Weights of a small mixture-of-experts language model, trained from scratch on English Wikipedia: 14 layers.
Below are experts of layer 5 (counted from 0) of a mixture-of-experts language model. Rows are named router (the router's row for the expert), up (a neuron's input weights, with its number) and show model dimensions 128-255. Each number is 500 + 40 x the weight over its row's rms, rounded and kept within 0 to 999. Numbers have three digits each.
Before each expert's rows: a language model's description of what the expert responds to. This comes from a sample of Wikipedia text that the model never trained on.

# expert 54
What it handles: Last pieces completing names and words, often -y, -hy, -ry, -al endings, e.g. Satpathy, sympathy, approval, Belgrade, Orange.
router:474401506495549444501537498481494507498522486505512481494529540441534452453454421588531525514471571522504503498537463445520457399523546456514481458502429543502559509460521457544516535549423477502530501446475456486425502517555495491529481506574535499499533561497439499545478558481491429574458504517472449526438491508410508479537529543535562533481491512516540548493626465501485482393445
up0:514422478589477514461472524473521549503532511483520543583488576453549513547542507525535477509429499586470440516443526468535510527610546495500506438516523462492536465439478504526541465573523448488426531437516471459448513470469538474490482414559557496512521425489477447461496539510489546577511478584490537459431489504567469551513480534470459483526425548514480530495485440521545475495441
up1:505461468432515418498445469500591549632516487540448480497470527544467546500488507531509456547501472478507552520482483550505555515583468475449451503474515585496535511430502509532434515452518521456475539434560512471491568528427503609562483466464495491404527508459482562528547530536413474526522510606504483522457492432539507490500490448520522421510492468501519514565492554507469487422434
up2:525457527557508581460537481439529512534480513510456496518500510501460393404465488560600487487470559526547472533460430480483455500501442478442518466438447494546477540454549480543458556501486542506565473418519507476438482488512482464556533519531502502439499502533435567553502494553453491525466490480491439534522526513542397535525572558530519436444445463505517503520482552466513474510487
up3:465482504506521450432580538468500548471551519467528499487562480513442557551507473477436505514531507485483540516498461483536540482459521512488510427508443578496513575425481484519490548546519498488492543377468430522482503402579539565550441490418503451464459477493491493528426548481446479527504536533477566566508551501448513503467467525503461509504543512487503495506493479483548509435518
up4:517517512514490454522507488523527464498544450515541498497547518472468493514548472493497413489490477517487503490524540488477528489484504504486486492475558482448573493465425569557563494566416547427535489420528465544576526530547556523492504537552519508486598500522476529463467549529436447557502459506406482511431470559493473528430463503600548555495536484487474530476517526463547479449405
up5:540466497440588460491518522516496549468545524476531540535562496439547429508521463480488484424456513549475471495469563524583479571527558421429524453555531542458429505455502464511447579467515444500471504488485491511463505462550517611454491524543549473497496462497595470490487467417523482508524470406503523548559565411539482530440520504515481514508512483488536450538486534518512424494490
up6:493435492533501495491531471438538491492522533515476500506542474517421486550472450506424508553545506520473552549461492451446517549550590542445455493529502551517545435601463498490507396525548475545559493479485530476502471604504500458499532487495462468444494457514506462519433484487516450535495498515481473442484529585544567479544483528547446524496569504507444550582573516490476517443509
up7:527446462486515449417533519502475460489512516576541548426472635500481508506532472497548512489462486562559465544500444557480564443527491473552491510452450491498548504496482519508601514571423498514473474434515514446509608494465539456471485469519501490448483476587499560535478474492488539559520514464507497545533551434485582509521410503519492563510481488545533543492497453550446529472466
up8:523467551532489469497520467466483466480506485467543435477436545513545487474483535485419537502493576501545433554469457512495551505453489482480481488460444562567546559543468511524519487474434419466497471478480489486462534542499566421478521455501520504447474566502512536567506470553496519531522548535562415505538470465476485591441514496505487594450491491523590536488575433524528532510541
up9:459465537498467455506497457504549564503485461460489469520518414444518485494477449531556514501502571490548469585483485473509567448516546552519522506473456512494528486406487492536453545507529482463514455493479511442401476542539502517551509512530410571502533508446482498527433510454509469490464555487489491514521459551538598433554493510507515516408505432486576567519503524525493493528468
up10:488457502489535451467515415570489484515445439502509467499507554477555405494466462485466554562507526421517537443511467502509500546576563510516492544431508504487485521497534472454549508524500470517448476402485481460454522449506491583508467499523603468486542510526570491519502503562453479519580509478532478539476441480550520486517528562508462502546469510517504553536495492465475521430426
up11:531527440543522429523565574467517536513514525466499452496397476542515445458460488437509539496525534480548509462498445442513470464502583511447437510480517523499463485464418582483509543475463520511521434436579397470495479468520551531477494554518503505487512533522534518532502505519508532453430515477427532471548448474551539535474464468497460542530508451433458539506497446488443466462491
up12:473524506444552471480486490538500500538443464519479514512504529528556476479511471510570467482491573546493472504550450510448451462468494481550536474526563495539540484491536473498529493413462493475502493559523520552504468492561539533491463473493463575428523440518514490450479472453567582459450438484477631556474404438498541517514491458539507518463512481473528554542537512417489546520601
up13:513520487499410542484563460533514445470478490500567427433512519451459483558490545536551536475456524503516481510494503573545433453549515546528605468534452507581523477461469525556583479503475451479520537489445433468493534505473545465519493583474495441491544486552544491524532488529503500513513574587514486485563528553469494548563497480493580454469496543524466546477505453544539475462383
up14:472503467514498459470513496476503482542483449413492445477562526447500423464517517500533545456528467495521525466504473518429474578579471439562504462506476565511543478518375483491499474474554518518497468451451520454398463472558487533514485516585516473459540577462551555452455514562516481522451525488530545449531562542487508465490446514515536440560501510524441508534483486436523494625508
up15:481500457573536416498509467618544476463508542506492515524452514459541460459467482480535501552504525447516509481494492438528508489527503501540496427427537467541501435477441570577494527580562507475556463464558475505482507508457520470509474491509457450497571523444502429472486553525469472446523560535512506529506503457485487532544570523533517549504511582471490585436526439532525528502542
up16:422435553475506451497528454488519513489509455523531446503525608500514457450561448496454441464421520535477532493544466525549497515510484441521509443433518498487540538445550492530501515516484471509447515526543485457452505544570546484486535505487532460460515459509551518469522512523494554517436437520511497547466519435541573422520475514555508499509562510478450433475506558570567430493430
up17:482464481575553482546476484459466525486485571546509512440527492601532496536514455515534571493438522560527497482562536524475473455476548363521483471475490440486479481553519453534513546540566463500561501524454565476458496472508563522547479549510503469502519539543437465558465522542510499487543472502562533493475431519416451574535558495505529567488461480473565499540442513464489505373471
up18:530462596565503546588513527521463445419515476492545490472524544462538524535465453498485510499513467503521457521492538418504485461569514510492484506520436484494443457540507448481466461500519502474439556444493421480472499540535574486521485503589454470485481496526539530481480532496500506536511455462498527522457490549505551518524456543516578516471548532473478498528563476539513446563484
up19:440492480537541359490420500471438554474510521420464565522543442491499467466508487568577548480520535484426547499518509498516518521483491507482454481475475528521498505473557518547435524532474500464561481531553563468407407547518478539485400520426511504499507534521431428477548530536509488511467528439469485473480462500439494572438535529496522539504426503517534549506524553485511490479500
up20:485482547504589449487493490429490555473468485455452490419526473447446463474466527509517503465424522553463515576508561475476535440511528526496534471521518500506574477515527424507493535525477492524414434529496521553487512583598511474513482497557519500494558470514484493409516496560522458513501572479437547469472541474461520506555449421466537500473437540494487519508545574523520520532451
up21:438565499547497407489548484436483492434534474510596532481418547538532470526524493538504519440473489458509493497598543484449569513505486496515510509525475534538519436554497418514471435525525443493512457543500432505492524528471507438641500440483559473470501488437482543541461446506541406474488443513488511541494524471503508506470538516514507401546512554515519489552471469495492426479599
up22:540622439456496524471517506529498481594521471511468531499565477552522527535472422508491511447463535521439495452502492486472473487525523537536526494529444510515427499525509460504484462515503489460463451485496531499532484490449537529485452532548468463442455513495447491541529469484555496420451395515504443519488531591531444427535549531533493516470514444489480493490509568437497525412468
up23:472502494503514504514508433512479533550477446487526484524452500567506503467459499522449493551556625500510520488413535542512562462433474487490476501492515508513527487470532499558477463506513497420533472496535569534511432482513581483415516548479457455507524530514476462492549467424500533511481460550488525540533463578505525454581489471481604542527495458548480463472545499508459473559564
up24:496502480548467497494477465539512506562495530407547568499549520507505475475506535540542468517470432490497425514520478414446534460506427506536553475484557534574491486489545560457581516490410465534588449486467405435447551503443399448529530465476504549482539525542428469490488529492487518422493441503448457467525534489527548537542531519508506454512529475461471441420557509544530575497476
up25:486486495537498474465502485494481543521540512395534490487537553503544491547556461518487487534502596505529571476520459471544498494447497449533383465529477550525483544507593508484472551474456465520459538432506517530544512534543486551458569554479422521547509487467603530431441437577466569497471476523494442504504458459449578471443526462464541547443496560485449508486513412541508457452510
up26:504467485520573510430532482558432536547558531550477460479484508446559551478545447610530576522479597554486461488461518517480446445513408506436506479538549449513547434525527484568538449477469607453517467521486430498473485500507501464538574510551540458479511486459542523548456496473502439455547493553501519477493553517480510513501527569456498499487470514494505587496532459496494559475520
up27:504463440497549510487509548497543475489560511467519513520536475476420549542513501465524565583447574456472527477427531478477490456423393494514439536526430461443491561464488469473435449493478451446455480531469474442478483542494491531483559448537536456479537517537506536467505526557572504558490467515510526491597512473465511436539541509566453517467543563446560494438495459480477531456561
up28:489499543538547471470503490504483562579526578482443522451532495525469502536473507532571482557448498490503605588583482549509538514567439509473544472510461463519483471524463527490441506506499438526457467465509452444470520494436471427441496568485463439613497500566499431533583569458535464431523493501505516529462429494510473516450477531512516547561533470515525505488448483565484433477495
up29:474483485469537446503558443551572502473481463528491472475509494454489567488440457554512519516521505538453430476522465387486480424450535461552501492502514485489505509461450466492526479500478459491431580573467454554495468503458502431532581546490519444472482527558551502561498514497465507511482459540532487539487504481436517500500486515463507559533442436428576448528602475538578569475528
up30:449417503549489457531484467407420544466533458482527525431453552440501550514507469443495511599461530549522522529501511437574551494485443461584493450470440532507543552495480454525517548522544509471453479485488523481492429408547497521560540552499558528494505551510470499507537507544578509465463491517526504549487457553465463531499534564457530531522463527485536443472554463477508414515475
up31:468423523480473443501480529479500517521514496500539552554478506411513575527547538519550411478458587504575493485475489512548491437545589519570502522513515515553541445507563452480494569537532483485539528478547488516439455527523503492576463535440500552496465485466540490519421503490506454513535531505491461483443514407487506545495476473584451529521542543471515510492507463501513448490448
up32:436496382463518504547493472458538527523532443430517593519565483537504431537524465478467454451561531502419482501555465492498444529549513528469457475515538460399508536502473435508476446502478556508530483465586540471412452527537537494537497518487591513438471485488459453569508493471569449485480552455524544524478544430499513524441541515531523532485549478451460418522481492460475471516510
up33:560438428514531489535547517476497545494513473453553500542489424495543515484520434514435533501450512493473525527542471480494443440506490508476450527505473519498513472446550583541550531515433519511484483444439485474462531484549535542521523547509520488440484512519541503556489513508561461545546448402520512537504544545478545445472523532528502510472566479458465550535547476421531481425502
up34:488482530533519484477490440516465478516548484470541502490465454561460509490426460487489488536501446483557561560465506427535569513501549482501531550561578500510523555527473489572525557532436526549458454488478513491408528578518498459500480474540449494557528507477572433493473520532561490565500485463423484502461523467461560533483565528553503499516487525446471474479511514506502479514495

# expert 12
What it handles: Middle syllables of longer words, mostly -di-, -al, -ine, -ble pieces, e.g. perpendicular, comedian, Plovdiv, antiretroviral, notary.
router:532548463542510503541479524532503475448515550444576462461510496514537525498502478478499411555470534478511507490504498476424541498524520440521538447506539528522555534441575430509437545460528505420484497452494463494487523516489524501432455470610433456496462535424479487511549535466586428513601458492443466468465532472530551526516582488500544521483491546501504525515504500499473503471494
up0:503460485511472537482530514477547487543454503497529470466497446467509508518570534520551503510492522494491505517461488537512486480464489436514527455502520553556509551388502496507503466495497541444466527488485485487471482608483467461530469491491409437473564433447533467496556541495475510512489491471435479466445513528515433508415565494540519479438564461454465505544502452493514499456510
up1:488537561537482517501577467505471526471596536458527530415489523485497490579438485454460495514519528432518510534506596486553523468499489506492502541537518568543470462477443479503448585428464527496591473436544447497419509582494488534482511487527488485462479504511525583495460543454485416504462513508524559531456479475538466562501512495533480492500444436561543528504407521548463476465440
up2:466535524493489560499486436501521523487469508522534472498477560558510495512477589455457516468504512483475500475502502434532514463552492434534518504526599546492501515454485531546543474450491495498457481459540502475529530441478480514446422458544480469488512458477458507477474480494509424467506458499438447476497482511549515546432580504540627485493471560430563546474461515498491574475470
up3:522447422481476463518477492521530483549469524484533466509573547469491492443445525494531502517536545495537471482470459504517544534451457476461522513547443461551560492514424513603505456501497475426486533458509534585490484450500445487481513526488514500565432526465473525519475485484582470539547425608502454514477551461480557500547481465514457429509494527455401442539485501556519552507519
up4:479497497572516493528496500556474547480534494540547528545474516561468479483533524511514421570525538431425546427462518489581483514546536489540522466475537525502547485591510473445540513512485558481501523490499431502467552554509574512393494512534504540473441510513508438564517467484525511414544540511555510483521530522453472496531470483540438508536449527467513499481499458566462474459546
up5:497517427507510425563539507401492524497471533430465524459537563558442558505500456553535474530482577472459434543464453451515485458503535496513496500432541460584482494473513462440512538461489509530480531464529482540458561481577442507521471396517448533492510401490470553447530460540533512444545504468486525485437511518517487506548537511478518525517485550527490536504489422494432487549609
up6:468426472515553451581483453528471500386457548492461465578562438442492550512542529483513459504474539490491466522546504560442505537504473453559490466535496471552429464530546501511493515454461542443562462490503475501495502499505515535572448464481564480463509466585513523564515590495552489490501499476519545505403480437422509517504536464444519455484501454424452588537482466571476488515498
up7:502464466500523484497530521441447536437484534483473515490469584515483506462488498535501504442443488487424412500380494532510452506443433510495528504489504538520571518477488567467438570458487539523543485496471474545447499440507498522472452506532459535479457490480426515529511496483508440496496489565579536521569510485513504486439480503538504494504509516530503504462496488489452565477488
up8:499543526488554477449541503448533437475501519581564483519426523493480498476459522489402524509427499498451538478424518577464523511529514479436527499567478503575459509496485479463505482573475574470424417468482504516571525404524523440537448492509526463448531451521515475516555532531434452571527548457525515479478445520519500466584610440528497536485559494508474441461596517507566490560461
up9:506526455483542472536452480557487521482515563477509489518474560507549462498499475494485457497459518562601469432511486494439445538485507549503569447565413442524555560450426504534472558474478542487530547430528538515433479558465546409547466501501496494524480530430451584593491441491467481537586417561464541512431494554489525490499472539476444481535534468499525542533498445468483543560431
up10:521451535580505479521487492449582504462533493510518479474508521544465450549562508472564506558542459597502543474496504486469523437530518460508512503556599528520555469500529511479490564533472564439567512535458465518535499488502500473472481527540542467443531563491524542435502519501479511511464503482457497556480537463504464523545508463529472492509555530491534457464490495482500498454516
up11:480512491451545369547470466464506504469521480470412438445476530515571506607492496492507499544443518506526396508496453470495448429484509494507530521425521558423484489598572574483539522516487499559546491552594495510497543498507496538526505556578434495471504562460463494552478448465540513472533523498517507519512484501456519495533466538525535533579550522470499544470533579499503456507522
up12:490480485470517524541496486565583516542471538489540501512538473489459495468507464393488425499575495449533516461571471425443499511538483456514525529484494525505434445525553455490498452513411503528504514472541481473508529489534476534434447502459527500494435486470527474488559475494542422512512470534511518532559529470508532490528583516502554492553500448445566486457489449474529517519487
up13:490509475505531540523555489484488511490477490457549474537432500482461470506508459479424520438496506423479491550537516495489444505535530553493533487492507460446543531482511446448471500444520476524506518532422405467506489570507562476466610445630484487567483517409531515552524553477543481484530478515583455481462531476476483505543619523497475518512535546512554489487531475532475499530549
up14:534473485488531430546456449568500547558534470501499446591510458493550440492473436521491539435520581448503465550558531531486492502447483494458496527509522546532471483544487531499492510472429481467466562515517451515475476503511534491523499535491509507427501510495600523453521544449520413479476545531460567529520516483441542481431450570539519443558466466492401538563553526514476542464437
up15:507560561557445516550519531477477495470475533494529532495432442540509484512529490467538585496498498455490516488484442597543553494500447442489564444498443537514490484533506451518412464523424515469553442498561496451453537535510468473507457573531539568489508471543524549427534537530503515482450520580449518474460536523502541529522551473537452472563497468537476486478571512517468473508517
up16:534489460531530509563480521571544552451488455492517457467467482527547547488417500545495493494474504403473500473535440426484569484500482437563577522505514433519539528520508435532478565495563525547522497496443535472567537481454560427521476461498377521415402535511514545559506531443471513526509433481385497433476490408487475520503511519539502500555473486486508497440499520573445498477442
up17:446415557500503467489539466550455510512496581514474545474543492483437486461471517552452543554506531476465482542508492486501534422492508553491474537461541477400510441502520569409459518480494481533526489609418456588510522446527531458473491461522423522534528509445459423517528490512459474444460566501555555472463505508507483511537492450543492441495442512543456560460525460468464466536479
up18:602495505526464502451481474477432437489547490544565564501477396556535484546460499385501501598440489510494562554588502504518563570501509486520445522460550510509545536476488482488532459496540461546463472516455542478527535481481472497520531483500471446504436561478569500477472540448430493478524501552480517482500429488478521530537478509530508517516490482511580458575458527538593569536519
up19:501551472530493454487514456526563483464511482534482478455411516526475542474463541477542476517440509498435507532474481564461520536551469466531457477508532517444491521563465488463458482507520573515566492485547457609518499516509502488459505500511498594477525512504483496469477496537489481459485498586517435544487521558523548430563473520485461538451540420486429524529512501524443492516545
up20:545514519487453530514534512564560434451546558479485478557516523465479511443535469483487509487472421508450478570519482569489521499552481453577482463531549436585491506539543518470429404508489497483471465438522481536460578497458513504505521478481530484447526514475481490465479508512562448511559475492580534517565508442551419458510538496444506540541596552468444429525533532437477515502461
up21:499531539531491556532492491534544488482480515522578498501519537455458596533525496528471397454546491481525496535461421507469516534493540566538558518475496467500495527469518475505485486600456550473487516464468481477468525473478509469455458500438515485539488437527469501542557549525532473486521466438506537464450559548528482462526598499518474533490525573431450450494521495455478452478518
up22:508475509492585510439428500524557533496557494567528560450527535506505422470379442545542439536469504489474571455527496492423483449472575445497516497488587516503499509494544496512544504508494438480446458498520413516509468469498531514483491500552424478476485530473405522557506435560533512508490521495583546510537514492468499529512430510557491495449462555484550563520505527434561523499487
up23:489495498451505518514430463492538484585492535471580495493455576487561542448507476537527456480416435413587481515473450505443502543499518410472504488440515473529534483471513480524498538512508557424539515468522469485462550546454476474504464468479537515524468518464470549460440537529464510450514523483477534477403451443506510545457520462497472592468526453461512499558456503546451476487536
up24:567504493520500492466489533513446533434538609536540507410527489508529469480516428528523474575441484536547509509501497605537430592452553494443521429488487485495506447571448493554450540485537577475511509570540589441486486541465427458494535508498507559560551462528511582462506457477519507485604487511477493555472506525519458481530442522491536455439460512463537460517517537541563526522511
up25:536515513445458458469530515505559541497611493552516472515451495505560480553515556464480484477491495504409480461576500438427464487517486388477469520520468488435444517449504561465559548443476528498532516509544528490462528519471489542532531531499578439530423503445442515437475495479562514492509483573495554467548542470475584505538511579482513468479467441501510459485528524441474579513501
up26:487497533407482512501556548456504533464465584515523476404473525489488573468479498512504525500481473414442525479436489546492527538559523508532490489485457490477504484500458470502495507480515511474473487392489508528560486527489488560467474495635474475540437528512503450530569543534552492505496511510532482509518545460529471477571571452493495469420454455516467500536567543499457482480477
up27:550501464496562483566476507492537548500468465466546505549531474512475552464450520463504433547500560484490480463497506448551538481570504481500557544580516461560523497438577478452447483548460544512502399518491494489523453473557469417514507481428475463504463436540489503492516482531486453513478487558482560476499447488477493496501511458528580534486518628459485417511431456521463466479489
up28:491518460577563534528477451525504522468537559444549486541519494568473569493501585527558514507477500499424472574503527506486534505484489446518535501492534469550496455437488445522532498474475548468418444555516444555525514533528523493421499537496481463460550556443465478447510519448493483467481492481519518507532530418549553492501441522465578531535508500497514446431486452420489547476518
up29:550526458491565475488461534515502527493525546422524435510566536462496491489474586501553499382468494516485523462473491473478507466577510524443512482459486519384604573469527518540475555526428525536548545509558480537427536466523424507507481544532479526493522469475408532584486559435548510422524531517511530468463483486548515563520564508518424494401449518458470506461459470484430527461543
up30:455464476520540484509448511549495518479496434478522484505442442491497535466519529583518518527515459512479492440521497567439458514465500451515537434511584519551504434544490458497513481457523497467602499510482498499562478538432533573562438478605510514614513506423581457594504502561486486467514485453507451514511502458540546457471458440436495482554524559544509582516517479515568551515470
up31:486513471549493544521412556469545500500577454439489457538485578498442521481536537428474490511427526514484511491449453497497442552579490499443505516505546493497478454510468492477410473498488509431514493399538428486456488471554437464443522524508497514460485492446547490478466536408557521513510424508460497468506507528531504536574632549495501508529481601491465480541539526478564587440564
up32:494503502470524434499525481527579534514554543494600441592540530452504488439486480537516445512490596510520485536436427430490501449503450570485476516482485510444561505514487407497481534459469537508532492479483510482506524525450511451574500442523498468528453490525481468519470527517501442557523473548466443477472540562500537449466447525518512491540475521477547600474589484542417422520449
up33:591487455490462433503469521520509564508470545492502535544480510487516555494563417492483541465475517499450442520537475542521476523423542448506467474519481587447543507499464484549491586423513507555492554455482434498534483471562502459462483579489520524455478530456558463572498528492540405542483501492490523528542505500472502501521525509476589572538509528574530555528501559487460535489518
up34:483460511510453506490530521488491458443573528452527489533439448470500475440445456528605551546520495515484470497514484515436529505496542401570483362506521444556480461417591492546547519555467581453487439491468553462506488471479471544460528507544517464485447532485495412517494485502457516510518475559522473500422479514522511494500573510523481500480459420506547573453516532477443501473516

# expert 18
What it handles: Common first names and pieces completing personal names, especially -l, -el endings, e.g. Michael, William, Charl, Rachel, Laurel, Edelfelt.
router:488444494517485515507382512510518514418496514445511509459495473474453465484532554557476497488464510558503519441554491480374486576541591532520528567543537431510580505464498530453484464574464555545525459463532564478542557499520507474480513517505554498561463491498488540502495477553503548503494510458476630538463546519495577501530510446483534505533490554490512477469505484510484455451443
up0:461514487457486510499457449520492580527463471444537547485520454571522524489455439547409423441473526492534568383528562461500525455465590539530473479431525446554533550529524511477501517527517584539472527557535414485487477585587556509488536522543490505467492546482553493536499467517542539468542512495459536437504515501442496533531504482524548530497449437499470451448512522527499492484499
up1:571573540518463450504539569507469466520484475436533549598573486518518436438469525457417410473518512529518500519482440429492458529513504498537481475460536496528562534490497466467490515456476510501496569446489477515538483532464466483435473529482519481468567487562512507477498488545538494487537444479525533576446542538434553450528480513491465517484448527509538468494449482476596489545467
up2:523512543530565448468482537422505512483543488499482425447452486466472524526537559518472380487524523551544495505493535473466484567559492519513542501474529570523509407545483522450534445488483574523548495450524464508513537453542479484434552465481494455493527498435500553456489523480461416557468447500545488520471536489496587558480484471544555474564447396427528491491467492537501572463454
up3:533516512590526488500519473460503490438479551430505488491486555491465512465423495511514494511517479528551440482572512518474488547435521487450483512439497478480504522487476481474593551509501564504575503497506515522513482434540513558500533449509485566521533516539496545556485538527461477534522532516551527533414580512519411457485543561558520502432563500530446548494469542570493479404436
up4:534439449412473577586456519592521442442535467467412477465486551511544572471482523539536471469478525514477549446459481409504462491492501452515509570560557454534513475540529519453523471530500451540443465533526510494546457451527477534450493539517397453455525516491485495521496471420561492517475444452535485454472504505531438504529540436490528468469462480468542545464525471502531478494581
up5:447429479454432449535492523490494486475454594517460467445538522565492474515475474557478508440475482495462518493516455510538470434509432453517465456536503559491474528481563469531543513447436491543424499434461533501557543515476450524487519537522501541475492488556548379473505556498513473542570517508569523534525544505478532470410505452519528546533552451483487552597619475499509526471543
up6:520461471485478500538442445490514506535511566494415437487484472495476550547559439512600507509489555530531529503501510422474547476494499477487508494515480454555560474438518494485413525588507542513467469429472537507466476530503423538532506486430451509513435486509513477523545432458526560471533475484447494521501453489540486487476429523489488507553509511547439464510446551541500552469448
up7:534499579573509525524498523516460501457422455535528475499535502498464506489530575456509523466453498523468455509468461445504494467521429529572498541492494499490590550490489523507456466540473562452424439370512577395444463493478561450490412529486530569457513485529547476507489482481487527565498519507537538488517568518566441472511483468474428447532524527414526484521561431500568486431547
up8:462465454585482509499474412520510541482504554525567558487514485528477533505537546509561480528554536553478499556527479574481519478537516491540517519499505468531458480474483487495511437497451481537415520502445544459551552552487450489600470500506523458488462523458441499531478532480553453537557447505521478470413548454492538578618451489466474531520460519474484528515503456549480419479445
up9:513491485523432477483464549482479510493503481403425521502509508487504467497512463561444555505477457542452507522548537441526440504480497476530535556472540525523467523536417415499568503540447481546505446462519539487486573550494489495438446454573482520525490526510517474516501455453461521488479459442562522474535519439590530474487433525508507490503445550469534463511545441455477473521494
up10:522492491558429538459535526535506507608505433520548533491477503513470514448485493451488500482428508468518544557512445498490467554470473493446445456477540485507459521499559459479461513581473565488466504535511493499447461510573464488504521537542508459469485495489435578496454536509520527481457507497481537539540525520489514506536494495533489432604507444421526521479465504490599446476459
up11:578509452497532513508410452520499407467522484530513572475488502487525405515604484457483547444543568521464519522548455484460473487504499546546453541516557516488521451481507525484515465539509517539483565489496504485555574563542432517529572490512476479484527487498502521446513535543560519508430466492467457527467551478483510502501557532431505481533594527486497480467512474508505474412543
up12:484504472518502566534518487514515542434452522500488540522514474514468418477494582547537511523534459542478491477500500499514454519371496459470536550517514449543487540488526486467531578414530532545492493432514480578460495540523451544432419551475468430514520512470518467533445432559512490555498507565481466495470504476496463461417541469540519530530552522527430501502553550445450413453546
up13:537501564489555497443558548538567598482509534514507555530484497489460467548468546482535529516507436525523475512543500582474447489488523520514416514461538478494541482475504542500519408535498508474492444506529526463524541464446418498535523476550485460504512504522515522524523490430466461468510554434457508511517539500511530536497492469497542411543510510446513449483483543439448472454534
up14:464518540455479579418500505517538430446559497488520575469510427468452467426517495501455496449497456475514445456516528476588488542512567495478481543588491534442549460455470494450513511467492545497477494474496462492551626528446506537484504461480567509497484518439518561527434498479440513489486573484537438551638541521537555565499484464504460513500472509519527495525496493472498525442417
up15:489508493508495574492458611536445444556402445544500492500481527474551540487476484470470427471556573548587512471534483481508489456497499558500483560506468451551527569421485470531501515459479479494491479429452448535465544491453563509447496448526486471475440525471508491417454469523448547431497539464483503532439474483545483498466484524459463483498480516478435507468523507496417486464453
up16:476477508508458478496437483472488477532554509506465551507460565502458475562586458482526535464374442487540482497541512541530497563539469498525433500541445426453508540476518548567511576522502548485490470522537511429502577467421509451455495461525511583533469527506502542539544442499522555508497546489480457455431563425401543444480514408437540494560468493484502448478421519530558522531440
up17:524483545475493526528408491544498465504550475509504511480488478508483460514428427508467451508560560461499545502501488446544573483562517439487500474455510587462539520498463473404501506483479480484470541517580495466492480484479464488477481509527481468494511493467471516506497472519452572468525500494504521547445605499499530549533460482505523519504516452529455527460472404560470463534432
up18:460474504476541489515440455480517428393483477523417493498458552518490478537443584456464540496542478536449473535473465552488488476439537503488497477449518491504441495506527478492486446512549570602459424483516599428479475522506539456476511493537454501551505457486495525524543501482560494462463538516526495517530528446539599535508514505476497510515398545491530497499489488495515501469475
up19:457434420438573558517506421505607452525465435593463588448507436501484510575511492511499576460517505511421502499495467459509508542484606490472539501496496449535551549526456575494484507492515491506555511516546471523480606533482532435581494486488537517491518505517510532499524561491450539514504512507433471556462540501420548544499510431469517462491471512522579514541495468541491449432510
up20:497527523470535456416545468549396511459502577470488488437470449491469515560494531550536503523456460519512530400500487517541493564478445542468519546523577530513443469563523469461511509589554487478511470546540488465451474480523520529516438528495520491475516460503511510533482534489480520487475558485473647515508593480460500461443471455541554498528612581487403502520473472485476494489500
up21:471476504548572442486467527487526465550450449484542496513542517420379496496536437522477564501485475485479502477537497553394490481457536484567516468462550470448474467534584555520506454497528441451506521481478552438554533432519549584526507475470438532534504456555469484549508471489513511536486502550477482435472465504483451534545428476563484486452522457507433481574488493499543536514498
up22:506418512471509442511471491527477485482476450523569480472456504501563544525517578487478489449534502460473500500525460440523460514449502523468490571498421518521549622556558538411529492516575558533493533495491493479529524543465532492498521557478448516481485456452500477451503467455531564576519462495494504575447493460465513540496423493557533477532475445423516537452579501489513525481548
up23:505431513498447457505496521459450586404468448480423540498434517419465565535488496557434534459480522490531457575544586520493419462452545527519504527524496479479539467491515470473485474587564482529442483484549541564540514529561497523525462513522479416467521492478449489459479515548520503502459452531464481502565481511575517474539489522492430456521448482483528511539500513466452506495481
up24:573487492507572492495482495508524468475468508517549505504488530505520533505467502522583450514483447508582485488519495460485566416475532507439373460494572563535522589594473409470499481403528529522516470533479488501542500545480529426514506519408473387528474463524449453525480489507485484464513504431566498503522505542501431570499491556508472606568476473478454491449497506482468433537517
up25:489550530502457523497476581447482472456536532451580490483447466440509489537475560434532494517488507550477486474527522513524450568554477503509474537526542513466612522603410513460531496556525555454566545523498530485538489457534525523421469474492464556560523452484499487498491513501467470539507484443453540554506437561555514535577555500488545507488511533476504504509507476447513517500506
up26:520541502479520516489458453441482533515533541533475523527505551440512537471455521511446436578487517496499431469486495554487515503484488492504475498465490568552612513551567462470557474516504532512452458526582502520523490508447478468538440473488515528458474544500527462471441503507460506508468454521521491510463556562546517481552517546532500544591499449515509493451582568557421503482507
up27:436472557449540466466539477517511432452415471479526530476579519538442420460487449506473521453449497554430486492507540474520543544426500513405561539557553532504456516506499502486495486500474464540523503549493483475400505541525507518460499535462488560592509470540450515502491463510418537499555446550455477551534465495514488539402494513520513420512505541504463511504475523452493437457533
up28:436463466502467563553538535554529530530544455500526439441581536497540504530530478552523545455458557497439489561470584510481479501518524523538493445533486525503584518449549494462445467477522497471447546472393496489505463387433494492485529552542463509501558532482517571472521461547506470509517527551475499457497385484485468556449566427496495526594450501501509478557437537467487500557552
up29:459487503545523466501507518552568547512546435477514472463451523520452554509561428568502417541521543492467520557460527531525476499482504575557582536449479525495508488475526459442518541563530524567555436530512534444475463466476510493397495582496508453424548497481522459444554489567479498500476511475519441505512492498553546521488449455450446511484500540495479454484544577415453416569500
up30:475534465523576514539451565503504477411561509382528472482473575467496487528515506486452421431566571471520524478534484502506536458566397531509467477480524490477524530558501441486488490545509526408486461506497522441486460519445501503425454490453568514427504499517483541555393539597512517538479507419493526462463454507502536534516474522418457479432494507471457498520535480517538544502533
up31:509518580532532479432508448510555556445442456432493487529535553514484445468479394518533551498521507456555539523499491483542450508527519482598556470546519444511451444473499524549519508543498478526479437469533442498485498445539584519558490449482509495484494488580476476489483498452445486538450549567597566574493512480527571522485486465521470492469520503477436442465514453486463423506513
up32:513456566485495495513504467544541478480414521567545504500479501486481517512508554487433484479474500536474531490444475494538519541491542507544473490524432560416491468478520526468501493528524521477521495471415418466460571543491564534545432472491473449423541518503509498551441468525572564509506492457474448580461582435491501475488529514464543532524579407467492464508491490443533544457504
up33:505537533511421465514499475413464496489535497454569495428487477559530478513486493568500499489463509556485545492440573483458519484551470521473550492521516501579532500543479589468535544492464529538394503520536539491495556493531539484473556504540566538507408497427474536519420488545529448453502424463539455477475561518492550570513541499496525521553527493517503498460522417528478468456546
up34:528432566507440537506528456462520469480481457541494498488453546466462502458518476583521535514444496499526486508483425438500486528561495443475523475499454514510504560470543490526543489512423506478491539483442541512497486513579465534455502542507509534552509500531520513497536499463500534538403507512497526481456588506504506530515491491496498550479535511453435509502501547549465564456434